From a checkpoint of a small mixture-of-experts model trained on Wikipedia.
Experts: 256 experts in each of 8 layers, 96 tanh GELU neurons an expert, 4 picks a token, a sigmoid router.
Training: a variant of Muon for the experts, 446M tokens, 6807 steps.
Below are experts of layer 4 (counted from 0) of a mixture-of-experts language model. Rows are named router (the router's row for the expert), up (a neuron's input weights, with its number) and show model dimensions 0-127. Each number is 128 + 24 x the weight over its row's rms, rounded and kept within 0 to 255. Numbers have three digits each.
After each expert's rows: a language model's description of what the expert responds to. This comes from a sample of Wikipedia text that the model never trained on.

# expert 23
router:130143125105140156121128097149107056088144177148126147137137140069146112133121187076117129126137106133093126132108114147146111129150123146131173127117172147123129078154125125138136112115116141122075114117154102124106124144144130158149106149111121122078124116131129159111130118088135171137128090158132136153114111098149123124155139172089148131094080163103146168111132123158163141162122
up0:134154142130140131129113116103132155150114135113134121134117121086097175138149172101098094127130124107117120102134173123116141119109115102156140167144196097082106133129121196115099151149091126137087095130131117126140109150133118130071080123111107107127140148124152100155131139134133147123151150131142120122101139140127133175127130141146137149139083145054101165133158147076133140168121
up1:106084152190116117094140152115166101171138130082154153144103127086113131131135137137117147142111134140125125158139121160105181154136086100106114125103136108116095110142135127176143138145129130089123144153112105174125130093124136124140148141153119077082132096136104115164109118074132078132155129114102138146111107117144066142168127125137129166130130153156160132106116115133170123133140
It responds to: Latinate word stems

# expert 14
router:079148142109119183121152129109118099135102146161097143137109146116131128116104126087108091134152132109103136128117116136157122118164153153111172105148129136099132161094171115176122088130118117120119123154104107090121148142123117104116122172105158143095081112101185162137110106133062111120150118128136161130092105104151141144156140132119133161111115174109173162100122146150129128156148
up1:097159118118130162137149201143119117160148147133098111149126130133114148104137113141115105124135115096116155115128117123126100143111167098119141086135165128128102155121166088154066127157131152099113056179090111095144096124144135135090147134141129156142110129114107147152087115109126130111109134165141153104089136116106103167135139140152172179106123162134142140098136139123117125109162
up2:114145123136163132128103095125154114082156163143148120111143106126127121123107152116165107101120068154162167133140126102161149122123108134113088081169125143161132108121181162126138089125125088165116096124137112103111094137121097105097160148149146130119141111101106181131101114127166138132135099102137132171114147124093152137150116190099132099160143101128167133161104145125129153123116
It responds to: Surname first syllables

# expert 2
router:130153165132145125107114125082098100132124132180139100109111130116111117112129154111149083117165137114106147088103139120082116100132101163132126149145170182158144114110133127142144105157121131130136132121100112110098138188133133111120109143153154141106144108125143146180107132123119140104160115128098153136144102110121141112143101148153134146136095209140122207113146150168168126131129
up0:151144101151154099132110104146112096162136122083131175156136142154131140102092118169129125171111181143143159105094092161071150145133146150109138164115120121101129103140158122150095111209108101102136150092114109151130164145134145122119118133157128160111136122129113126140092161146094147105126136158120126113109139094121087138148099111129156131102109146085144152119132096097147142137126
up1:077127119146111130091126146108122148126159110127126094150115122122125133171148151167125163153152130145180126118101138125109107123161138117114102171072124088166175136104077088110088126147130125095140095114123099139123088127197087112150150115162143119135112104146172128133154131133111152144110127107113135176148148124126138146141126134107138086136126158127176164138125100129124097106122
It responds to: Range dashes

# expert 54
router:071155147124154121148095109128112122105076176142133129136120147118101102114142166099130149109113085138114116133124111135109125173147139110119105163142167104116089063090121123160122134140107116130102158140119136174088137142130113113126141143150139146082102130127158129128131104093105160122119127120183156160115116104153148117219137139127139129133080141125131147126157145135125154151126
up1:183163105111113133145120117104116106090140121138117182160140164105094107106135150154110141143109149117119140139104118113117098121150119155072119136117125097145110094068109143134148130134111118125137162130100110142123137155080093129111143149161135105097103127154113155114121112119128175164142120118136119146115137099152160118132159161143155121222155124134120139108114129177167101106117
up2:112142135117141118097141093159163097122159095121130153137140156123123169092166137109125109135155097138095108121141099122086152128119107119091102142136130125113106079133122164150084177095127147128143117078134141172070138105150085170111118156107116128099137130153160137124126146135126147135094138129140155113157110135111134147137150205106085103141113153123142121117159162128097156113148
It responds to: Middle CVC syllables

# expert 44
router:109124141110127120094070141139126069087087144146101111135118138147147104146179145126107082114133140150104108129089144131117131168126103140098123105109132158163101147094166121154104154166135128081117134129080112142114127142122131123138103144158138163124173104099146140174098123136113125118130122149141121136090113115134123099143093165132148192115093120116148137141130150136126155193110
up0:123142121107118166135144144098100132151127155128137155150168063131129118140120100105103109119140120134131107149121110126140145106158152184071154143101134162124116125113104117139140143094124159113128132131169123129106123084153144135095130092097187118148141123104124137096144120121149139097182125117100083160144109122144131122123163196128121171144107139114079104178131163120155123105110
up1:096105116112130098132174143146144141122106140174153123093092107172139111149110165149133146135096144109120156128129170132137137096099150128124119149128120146093129100149119093142148112141100160109137092105162125176132119130144108095168113120157145109134113117082111129162191158115106134155091149085102121169053107146109122102143130097149133141138101152132143136115124103154146136150093
It responds to: Noun-forming suffixes

# expert 0
router:092119162128138139127063121125128101097076148140103149140084165098123126107155145138131136117113149116095127134092123101124078152132106128094110153137148133181132121129129166160164097150093108125124198149103152116136147133136137119117127117166164098109153119093146117109115104093131121108150133129132181140091131105173135153140122153145120126138106155109190162121138117142164137134145
up3:137086147076118113154143125101149116093085167154093124113118158147118101164115176169096126130110131067133138140139114120103106143146117152132070175141129169122122142119096140096153084147074136112123120143133108134105101152145139157166113138161112134177111140123120115107125153090117125128130106112157114119139140121124134104169092123127136151157120148131195111154129127142097150136135
up4:098111140141093079104147134128139107119143144125150119174122147120145120118163119166124188126136133168096146103114150112142121142128097108108126132128132128120128139168083153134153128083089060091099152156132161129117143141075132115107135139149120115157131151124146112140101140065133114053121155133144153153104120124158159127097140122158142149133134153159121158158132112126088136124093
It responds to: Consonant word-piece endings

# expert 47
router:096174150122111170127108115110149098109133166126139128117114142078160141096128132105127115094173132132096154103116104156124127140116143152078119091117164166109147104137163136149160103163107134121123092100087139120100138143128138133149113152150150168103126111158169142147127145113089087102165116145159122130122084095158134129158101156095139138129101150128138177080140118136126133172131
up3:095107110133107107185108154107105129110132153125142132109071091160114121135130139216086133160139145145122150123119102153136097098120130117109146191116152145077123085166123141105161150134100139121121135127130091124124111172126122159121142128155107139069130108133119148131138135118111160127110121147123138173151161112172102099136120121094143142132150133083133148157095119120126146125150
up4:107094137106116074150069116105146121110176127109138143142168111134092167122141121131162117067156124123149158145139132154135132135127119146136155092121137125129138129173130131103136146157115093127155095087136096120101096102091141115137109162179143129121107104144156130120141164159110152111140126143157114141183099126130165161180138130092112180115111120125133108099156099109134101142128
It responds to: Table cells and years

# expert 12
router:082155179118106123102133134137127097138106176146137103145126122100139143137114144119092099115134109140105135107124111123114112139163127129079166138099138133112134119102158147141123128139091121116155143121142125104130129105134114137126132163120178146100116108148172148125085134163099114098125081146148171157113111121135117128207139189109086115097069134159140126125179159142106110133125
up0:124105114123085176121106088159130098144163093166148142142148088101133121118133101132096130148147126149108143105167168118142125132126091114127135102149178158144112123090164145130124137167087143151135128110129091135138099152097114070149128150137150111138155125117123142151112211141145079133091136162124095108124109142104138096123151140078126145092101125124120151112143101135112133135119
up1:142151104169162148135114146126133099145102143114113136152087110111171148145109140113149091134131164134131140141133126100096123126159121112113086162106158116101128145138123135130137109118098143126135136113193107148140094141144158160184129104135149119089126154135175119136131130153109124121113118136178125105172112114106097130167149150095100100116063150104157066148136106092089138145129
It responds to: Arabic/exotic name syllables

# expert 33
router:104173125127178132129123099121123123092100128152154164149106127144124134127130132105162094113149143170086109074115113149126112108163118167094142086163109129105145141124156152135125081192115151088144115130154102111108112126172119115127127132137198125096148111127176136160151139101087153096137151151102146150103124095122139140150135137113147111100127153142173144138125103110118114126120
up0:140114107114139083122124115125154077132131103147123123138150122177117093140069100147113128173098111162115122121132097107119146122145163111120164119108154160074146150151126110161140131141116102115114116162115091113111120177108130158132112171115133113150077136135180115106180111113100168099127136145162152060124150117132113138149136159129108134139141130112135155124154122153161110129093
up1:154156162171135088147106111123107101116111128149084116132090144093117121122174155140149125115133127148105176143114097088099135088177119103115135127151145171071149103102139142085103145148134126143091115128154124129152155086142112125090115108153096142095125130147142146115157085154166159093111145152105144147134177151129115141118148115107116116141161174103128115150098122149134120122114
It responds to: Opening quotes, naming words

# expert 20
router:131138141138169113118113168109103115083086168159142100185120143156163147125100146118101082118144081145089152111136145129132101140116088113149139130142164147125105105133174132156147110156088128113118151142141118119074136116158138139131097145159165108117145103112124145163120181116141121101128100099160149142101126118125135131165107137149180127107078153146139155108146111138145119136163
up1:129130153169178121144094150081119096120146131133128102167150136119084161125149084124095091110138115105122126147135134173098109122131122089173125138143128144077138099108127134097143109142123093164152138135157091128127107107107088133148141125147173135079134151130157153148110141109156100148110169069122142117122130152084095110148125142155147129147109158089138105146135108140141166135150
up2:144131124119113133112124130130123115136159146188163132136127130101110088168128109067072127132143121162090164130139152134165065096109143098134117088112115116127124146149147127108117101184082124111133181151144098118148110103123179120164118144120136134115109141146115136146124155124128088118141130142164111160107112161132115156142139128125165120119114136069089133125123081111128112159158
It responds to: Year and number continuations

# expert 43
router:102168181103144159145097148111127090122121156175114105132117152127145122109124178134137111117148125132129153108086132106136068120137129141088111119119137117130127147086164132171128088125108122124096143150140089090069168135145144105163113147100152123103139096079164145120139141134131112116138131136118146130082124104150132133154114146124100146119090171113140198133145144140163132150127
up1:136153163139120125155109091135121132120101120135155130172125146152150120176144129126152099113130131157117129087097151139120144125117159152109122118123127163112112141121147132161132133104092178138113128174100117064133104110151120119138103081128116144123113138115154148119109157132135105162147063162160130104105138123129100140162119059095177129112112131131111166094099139127093085169099
up2:104144116137125099113097115100137109117158150136130150140099093138114125145131122147158142105153156121096115114162128114104154174087167128079109122116132081132132113147140124133149154144162095121147109114085091161172092121138134133107179159118186152112125060137147139089106190160151127178149085106133133105120142117105118129179122128134118119121123107129131118140147111123118110138159
It responds to: Non-Latin script bytes

# expert 19
router:104119161130144129110106160093120100143124140144099108134136119108137138142153181139132130113104121142094138117123092115153067145190142132091154095169142130122128131100162129174146091101103150096132110123152087153121136120128129114162133140143162135114118108129135188163109118140100110106102101103133185142134121102106142123170126166158122123124121157107129168087110154176118096152107
up0:111140141102121097143109113157140117160144138167149148121086141103110120109168140108104127170118199121118073141125132125129101127146110130143160157166164138137129135127126103137107100090124162109119106143140140120112120149106130135114126104106160175169117129099116113170122134065122092085159157158114117139148087106177192098124123140142125153117137097159127112137096134123119125163117
up1:151145133150136131090116121170152139123129123169083170096127155090129100084101115132089104143166105107132114113129141136126140114145074126139093144141138135141140099116123146148141117103135117130139145106167127133140062123150091155119123086186126145095156095163153153145166142115156182128086117108104104122116134107120162103144155101099137141161157138157147153134111106150100122106114
It responds to: Plural nouns, list colons

# expert 48
router:062151174096157148130085132104112068112070175139112099138143141144133150142119113123152095123148149119105141111110108130111107154111156131118151107102135154116139100109135126133146103142107160137165160122086108120120151101130141130157094115124175127113153104142174137103115121147109118112200139170137170142116114120077142139166117161147125138137102144087131156132129137134112130137139
up0:168121118155133120107089131144100118118089110108119131155131161129138113104111172108158097088128104119110128122172154114121143093145147148117157152135150181124144110112113058169115143128055151106141112114134116097143138144120127134144107105117140133166101129154132116096151098079134127139142085161179117153150121135102142095145129135143181159158151114125153100151118156113140152144121
up1:113108132085143145091138123110167102128124122126122118144133173104147083116125143087152166116140093152089126132138092159130141137095173131146156120134112126120137119107139147120138140122137138160159114082123083147130110163138141104125078152155146088114182138117182113148127082132080178109133136115134120125117125136153133110117133143157181118115130142112078104101158156113097132109078
It responds to: Mid-name letter pieces

# expert 6
router:092124177120110112124086095138105118141090136159068151143122164097151144132147143101098126129124122140118137132118110149134087143143109118120159164135123131108119143144139121145164093118081130131144155124146080130130147097156123142131089144146150174083130091084158188137121139120096117097154096132115132144099080120126174138164117142131135154123100181129165132116143110127161128144161
up1:088132100150134127176146132118178170156128146132114106105138122071128095117159129124143140144068129107135166131121091103123118126085102139153092147130123147148134135111133116137135115140185121088119106135075151137146137134137130109115103130119167125101145107076086136152130146141157116122111136114169124140127138106122147146161120123123104087112092136182190146099104150120158098106109
up2:105104134127121138123099140122099125114142127042152112131114146124082115127147158124128179109119133157162101139149141106128142120133155110166164124114150136143158116114172115148061110147087137102129103136105116127107123100136152114121141113092103101109148129171119085105122133102133129169083156112166132134127113113108123180155161090104175155159160160140138116160113138135128114141139
It responds to: Table cell separators

# expert 59
router:091159143098131148142089157113134092107101148143117132115142131110160158112149145145137145128159122138094104081098115139109129128130111149124161104104183165152146097138106129105125107134121126099134130104124102084055161153150149120137143157129130176089103120109166136133125143148131151093134133121168132188107106122134165108143148139138125134096092165116133145075129162145125113175136
up0:085125152127101118143112126101097111162100138149122156101116110147160167065141102143108149128119131129110107124105095140138108174120115147128159130117137132126131119128116112081144151131111144125134173125117139086131129164136114104143205204102115172109094129099144141123112171115098105129136156121092151101111133126118156105088144130123173140104101108128140147090159137150107143159142
up1:182133094135145118114137172122119105129157104148101157101115150138106120123148137161137148120130110118090091125145144141087146090122127102147135090150142111085134094109134167155080137124107121116184090065109111145128118138105162099113145136137097099132145157106146089147126160107136142129124150155128120118136120112093115119206152152101115162119127139127150124114138140164126150185126
It responds to: Numeric table cells

# expert 18
router:073145143127131172116091151109132106104126144169081093133087146144124171118107140138131112105165113108097174100107126141127107117122085135133148114114129123162113140151125131152135106144130158131108148128138095148071171143126129146134107151132130130076130094120175167129115133115139108127137137126152133145122109069135162139142104159147122156163089139157171160099165148179141100139129
up0:118086120144163130148114122143090123153108115123113088162135087159142127160115160101134157098146144146154159125105104124135123154116106126123137191139105168113130121117126158128169126144121169081142137122078133113127088117160142147136108117126118122147140121109154114054176137099154106137126129139124148119162119131181164111160145111129089120099083152122166116141096102103102100112140
up1:119170094151133136117105160146157136126118122088144165155112135165134146080126113155128138083159117087093107122152137115138130065121114128085138123148163148089114090149169114146109080143118100128142144136134110216095131113131126097153127114134159132154122117124159158157111154105094127118116155126119102106137106118121127158139128085164125114147104132153163144109131135104139115164102
It responds to: Quantifiers and numbers

# expert 16
router:118113170128087150096081117131082129130104153127094148128135163099152181098145123097121129129142139103107115094101095158118134153130132151120148152137124136163142127129157135147159130124087138134112129140124102155115141164164145094122089156153151143136114074088161157127136137144118131104152099096134135163092069092096150125149155152126114138099090155088148151116160123133137110159154
up1:139146131129115107095113081121126122167086104117116130147135096124115164122064165115138114121102155105140119146143085111106188162117126143123121162163092131167115150175129125125132155112115102094130120101151118182128132151160140084161117109138110170152132119094135136130130133102130170116114109133121181120126148112093157126133156142142139147185107116082152135098114141118121150148161
up2:128146094087144140167161137130099096078078112107110132098122149137168113096116146130121140132138095151120109103171061137129111143152102142128104154127098163119143110194116113165125155097123138163137172110148157114136146128144133141118144171125140111124090081172126138136127116130129115140087108167129160121146094135141140108136146158173083122109134098145107144122145105156138118122116
It responds to: Table cell separators

# expert 46
router:091147142102126160115113129105143100126117135153087144109092154130106133119136125130138094131185126107083098119090160125139144131154128153111141111141131119106140110142159123112132108154125129127122123139138141085110136167146136084127150180118137169100102126151198138128117119104104150122173108122152156120135058129178176148150107153105110151117108183110123169133151119142129091147117
up2:148111129098101159084128126130154120115131117103117125158112142114109144105134170143116148133120140116114105134136161097108125132090120121098096078185101128142114140139158123105147081133092115144149131102139122124159123165126107167135144160168133129105146092135107144122117134073148130175125148158161125144110093122135103151132150118194089124129143147099124188145066132147144100163111
up3:096099096154127094103075122164104125108112128160109147112129101118177132128149141128119152120119109130101113183136144152140092142124133126126115157096111141151121108122150091162179128125116118128146161165146134118087124113133141094114130128169116139143132069112105125111094148138097137171129125130119142141083109125095154102161143171146098176131129159152087092183162120135156129123101
It responds to: Table cell values

# expert 7
router:114126163122145155138111115123143112108103138165122097156109185144142111110119151079135112127139116142090175122118165142116121140135110140114097155162137126172131100116164131141166105175111140111084144142108110153069134147145156092102097148125142125135144091138162140123123146119107095106159126115132139131101097128156148118157102176133140125089096154092149123121137125201102092141130
up6:146151137145102124137143148120101115122119082144142094172075166115156148147120145108172140116112120118130133140156161124112097133085177158119140161144107161177125108119110149130144154093117095106114113156092082168114115147121123120128106102139111111131123118153158131090143146113134086111170129168132144121116142126160108129152087137150112142125120180107121119085070105140149132142174
up7:107138090074104159164149074152128124156126122112116127126149110109111104151131141123112130109114119099156143124119097080134146116094181102149129109118138145136115121097178148152075111091124141127105157166131140149119103144128142121164168133115130107145121102130110141138166120132109150115100099090139144161116125146117142181114133100137132148169112151103124175150162184089116123107174
It responds to: Geographic coordinates

# expert 8
router:095167166107166153122060126097134094132104132155094152123104155149145144128107130122092130095140121150107130092125111130130102129113145162092158145150163148136162127084163152160124115144149139106108135117143117119074179130153135108110107155134125174101119103127138144140124114120117103088145146152113136139084087092108178131146122129116144119115104157137144142069117124148168130144157
up0:145160129100135159099108112086144100127130127128115148130102163116085124157115128133101127150178112127157116094139129152129106129098115147142101132117169134153129118169125112162094155083145125134139110117106138170056104115128124103138076082112099145135107145152144166137134132114125138117158130129149158183135115115085115169105135154164119131129110139181144135132142166141137153101182
up1:161125094135115134176145153150086147140111120089141098139118142148111145114144123138155127099134106128134091133128132129131094099108143153116170104143092155122133142137159149127089142139107117165122143101113111152096071117122124134112133113164137100118139092099101137130110130158135164157131173089155087148152125135162122150186132130156119113077159182099141158137071138113131118092156
It responds to: Standalone small numbers

# expert 56
router:099181156099122124118117130118094078085126147112108173145082119145155126133103125107102109114132169139123133126089127144154098124111125172144159142113126178139144085132128153124101125118104145086121163136096098144125130158148110120136121134157156113113151125158157146120096118149141165096120152138131129182119120092145152137157146162112129131142066140062141148130128092117099162142138
up0:119128138104131128172128154167102120168144156123102156120156133124156137141127121093104137092119132137125115152142110115184138122140109097119075097156170110157113120152122110140108138140102156154146132140117109184110137097143095117105133110118164096124118090103090143137151103122135100136146161092178179167152155108116102116109148090125088115136105136079134180147156111140152103127140
up1:170140133134093112129145130076158133115083094129112143155165124139140123101113135108159098137148129129101110147151154114113150153086132142125130156153092084153123082133114131136145088113079112163101131110118124123100081158111100117125135183120153132096176141127097127136087149098134136068172110127132105127164123146101090180124146144126150149159143130122090118119144127141120129156141
It responds to: Mid-word consonant pieces

# expert 11
router:107136128128103126100126130078123121114120169135124099145117129085157128110162171124083130107102138149114105124127135131110119130182104128105117155178141122137123103115174119152166127144109171054099149171137111133116165134137129103139090155157134134094152103105118153128132143140132150067123091163125123124133110114130132175152134174110158167112119136126125154085121132168124120112166
up1:121120173119088131121110146180148153176098086150093109131112169151124117116121131166101130132142120106117108102116130117140136101123129093168155103161157132163105127109096076141150131115124164114114167124107152110087088145122111122170106154104147109095144148130120107154147127131155142154102122117183152140130104132115143127117112134122114140145108198151104119159103102110125107119189
up2:128128146112123123104117082113106125127124125134144157117135161120137077128090156159125133135125119162148076127129137096100142117114120143150149063121095161166111098186164147144148085137149131102125148130146173106085147161150123132124146154166135121178104158101147140138145116147130139119111146101116130098101119130090103166130138149167121094082113140128078092131142126115117155170138
It responds to: Sentence-final punctuation

# expert 32
router:119136118108152132132085141121114092145078135162122119166119157140154166120094134140105080099174076165072169132118172150147136129132128097117124097123120123129140105143121136162144130138118110123134163170133100130075136129130107139167129116136162174102096115135160160146112162125134126094180140125110149141114110124126155118143102163161156156106064157121136145131134113146134105128145
up5:122140142121134085121136112080104104165097137121148127140186125133116125126179110151130182112139144122122146057141112135139074141132119186048113139096119117129128129119161122172156131093126131117141143126079100084132155114129146133171121137095109138127141112138128112122109131126133147125119129153119085134138126112110146124105115157174112160114154143158166132118172123142104148119158
up6:132128111194165164146094143095129124155119085142150139132106131161149097123150127104106133067130112104095148078117157141140129118116080113109111080130110134140141133142139153160164139143108110139135136091141133167117102106153090132152075150156155122098128142164164143098150130087136128087108150097151116139138115144113163109124096146120144168116111121170115109109126125119141106173141
It responds to: Opening parenthesis contents

# expert 62
router:116125125095136167121116101121142116140093126137089088144133141084155140132130132100106125090098131116072106145130135134120110161108140170104165147155130175159154070098128129167133114145135131114126107137109124122133113157125157102076102141166174121102121095126128117131128178112081149105140118133138125165134126109141158112130106132154134165100102148135141155089137136173129120198150
up0:120113081103140170078134137132098142164153142148120132127111131117113137147115129168158153116133125146107089147134125130121131124121126147136108094105111114131146116142137107184066147133106159165103146173137116128087122128130125087130123146170205172166119101142137090137128172141119123129123133128161140083119066157148144150105142109140112115104121093162126090114099111123152142134110
up1:127139117109178126115144117119153130146162133125134089127107116095111093139122110122117142130165187090106184112144143141109133121145121138128153164091094109127078121142121093110091120148121145142125135142088116061164165114110089133155191154147108142151108145118118118122090151140111156116124105127160089128126067138154140108132106138095122151166134131115119143094124161130147123136169
It responds to: Blank lines before headings

# expert 35
router:103160128144085184115120101078116108120139150159110093125111175098110153079092133082105104118157142137121126111121138121120122152156157129124126132148161122141135118101142121123126097107126123097122144115123131080101150130150137125153100141118150214052117114159160154112108116138125127104144123101141165149124140140154169171152109137118127136122102162123163134104147121154147134138104
up0:165124117122140133100131114117104164067070146132134138133068159133102160138126117116097098126118135128151130103100135160097146159145144133114095140148103131114141137108134078124130155133136118090110125156130112130070150109154117142104144124179174154135130139154161149072138175134128165145154136148137126148098108156126113122110087106138129087096097150140167119126151126183125143137122
up1:111103162094113152087121175115131111125076136122155058139102142114128148089097122095150137164159073135159109097112120151113131144158159138114125114126121144135162169128100150150138105137151112095079109153128119103119159072126111116102116150141137153139119144101145117118145118110140178134113136148122121128118126132096104132165146105096156115090133165117129171082142136165149150119125
It responds to: Capitalized word openings

# expert 29
router:133172120124151189109147123119130108123119136124128116153127127113114139119174164152136131080150171163113125125111134116128113093136133151082111085149160115104120149122138154111157100117114137080107153122156096121092120141116112108159092160120198118109124114133170122149139146118096138061139125125116155137095103142145173117161152171124140088105106141103160158120136142135127102162117
up0:115170116139105165102137149136127129166134120134127082088126126115098119118134186130138110132112072137113089122106090121132153121147137146131106121100165145128139101136158110142114147117133123139120134115136182124110132159147099096105103124129168123168179095117133134161154154167097159076131184131066141134125087137131133098137160148094119132103109100142112168154120128147099101122150
up1:145116114076132144136161128091083134116108112143138136144116129139069145070131111140123156099102143110109139117157109174126137095166156129130125129161131175137116091087168134119147141070109123136150129078168099132149185102137134098126122140135110160129166126113105108153105147129146148116127161111143165128120126137138145120152111154119115099103119117128111178169129129191123116139146
It responds to: Naming and labeling words

# expert 55
router:108099158136103157099044125130138102133118142128133158173111105098160137139130175139112102112132111170109118141099125136114074139150126149113153135160118153121106128087133131135106095162138134117121114133106094156097146114185157125126104161146133129138137112099156145152103117134112104133130123140162136137100077089150132156165127128151153104173118149122134158075144077159128143144128
up0:117147130154113143102084114136112133099161129125126135174135107104095119193106109141082118118121104108108100110132119126116106118096090093115111153170109142127125132134107141132131144151141171100129105168108099121145158103111158123127142152126163133118140114100150164098117118153130104129126154147119133099189062122133139162152192176112162147152151118132140110084154124153134130103155
up1:084107107152091153085164151109115126164120143135153179135140118140103154114134150150070160133122160160082189146117136136150123132148105158111125129121100104151136119116113135166129148130092172106110135163128126105130100131129165120131142103117097121116081142154113120139103110139138098108109113115116141098117103105192127120132131131124092114131167124157179158133172123116170098105138
It responds to: Name-final suffix pieces

# expert 51
router:131124140087149162095110128107140123097117142106124107164132156098154165148149172116089105092123127122135127115080151113131124142123107135072122116162116109133150097120115149157146109135103126137109133143171103132141130130144142119132107136152147137074143097126135147111097177094057149124152152150147159126107131123132191103139103129114133120098083148124131193129158132157111152169132
up0:105108121096172146105152128123137146158158183129163126126114142140154094123133115144090096127139146114094136083131140130114099113137107136117149165103099120120118140083094092130117110142087164165136126131090162133122118137120066149090108110159119178122178134094131140152104147140121119126128153091108142125193134123144105081126114122142131130129151143088092129072154139147136138129144
up1:106137129118095125113117094132128140143105146153109086150122135124133147117130143189123110078125151143126124145072121060147124133172137118127162136108157130103179161152106098144107100083083166146140147138132144136144109115157120164132148121091138162093120139140091107122125126111081175125114109168165133164145138152125124101157125112164096152112133103133137166134120154096144104128113
It responds to: Paragraph breaks after headings

# expert 17
router:113156153136114156110102111127116073127162152128135144139102163136133163085085162138109103120149113118076179104125124145111131133142154142100155117133174165106123097137138086114138078163081141120108156138155103133112143119108153142165117139121139124091117085115137130144141120127099142123171122116156119125127082091150134128173151138142119139128103178101157149102160137149112109165158
up0:135121148094083127134110101118113107172109116106086132147130125139104179103124190152134129130143119081164175110134098115146146123144146170141178126119132102121152091103108088128113075144092145113157106109145167172155140125116181122089137132129142088110148130116132143129130087142123163117113120114118128157146119127124148158123166166122079129121129158118122125143115094113178137132117
up1:213167156084115115109134109122144100141113109127166119145116161162116111132150150105106113125113101112133161142144141174074150091132142150133151085123151151113119083122113124109110113119121169134147153114157128160133127129136144097125121169106176120156109075112167147125167143091125079104167113109139137111133142113138135182129131125116115084117139143110120145097125112124121113107152
It responds to: Name fragments, years

# expert 39
router:093143107103120186125143119095108106069137150133064118150122170128124110110126148133119122124164118092124143132116102160137120113140110161125128120157151140126160084132164118122120105120109132131126166112141108105107127137145129115149125163137158153103114120110195189108138108149092144102141101115134172148104112124151131165167131135147123110112094168092174136108135093160168127142151
up17:163159126119156123096104098150143117100167120128082157155171167123096102135110144164130123137156144158106148096120100117138118121145150115123114082117127142149107129140174152158072123121116081134085125151099145108134114150153129068135118112158116142113123150113169177146110116113107146121134170106153118146152113113109121140162151062131166114101104127113154125119132146152113128084130
up18:110121146120102119103143127163140123109141133152147166139085105111126145108133150131126114172134103094109120164124127107096128154135123105158142121140146109130174115123175153109107140133147162074138114083104133133117169129132131093195114156151158139134159105143125060145122096119120131098123114144178124123104139114109099109127114119145165116170136137050118133149158159133126142083125
It responds to: Capitalized name beginnings

# expert 1
router:074153134129144162105064138123132093130122131173098109116110158158157129128119124141086121087150092124088146092135134108135095129128103166110159140149165140114122108129158134138151107154122115105113154159150128116125138113168110109134088145118140166090141114122127139144127127136136121038150099148126132139129104120134141125149097141102171103145117164148144138062128112177121133132135
up2:127112103112102185105117121127148102132097146110202101083129111121141101137084132125120131108169114151092145104148073141105149127127138104121091130095185164137158152139113110132114171129122170121141125142146136134108138136156136143161102153165168126131116121138112137158128125100127117135159090106155121149137122145144163117100123107093132103176089133125101135117078137165122089106134
up3:148123104149159077091139113126124082123105144123148110164105147138126086163140123138121103124188126127155097086141089099124158139128118157115128131152117163099158153160098102102127151124103108135116109113176087107146139116135107113129103102126145126104143116140137137138143116116093147119087109128159147152123168169088136143129155169121130111164119169132108098068111156188135123127125
It responds to: Numbers in tables

# expert 27
router:108162146120122146108075145117136089143130145162088075170094115139151147110155143122138123095115131160097139091138108126130096107114068112099158090182098143148116105151124109144140101121132152109125148110142082147099148150152106117115144176145144118133103130139173156117129111138119124087147115075141122150095117130149168169163101133141153149108115134107153154114135112160135136122158
up8:149145131097134170124146096171119094115131114124102146140079163115170174065135149084105118105124098138149128146103105144104137154144136111131135141102075115105121111130147089164188156127075148104120149092097102125143158137115144103109152175122086156135123111136123152109127146123150169139136127137121123147110115131127108099106131136134128116130118093078158127112128159136165173127116
up9:118120136148154156110097144105152153110084133124086101153072108165118131155154134148107143116104149137111097111119143099155119133137099137111147131148114081159149157120102122126116170187108145117112166131168105157101123142150093158116098093123170127160088127144119126152123173158157120109146064122142110119083125130152116151104085145146096121146126153120153132122115146116114128108167
It responds to: Letter x and math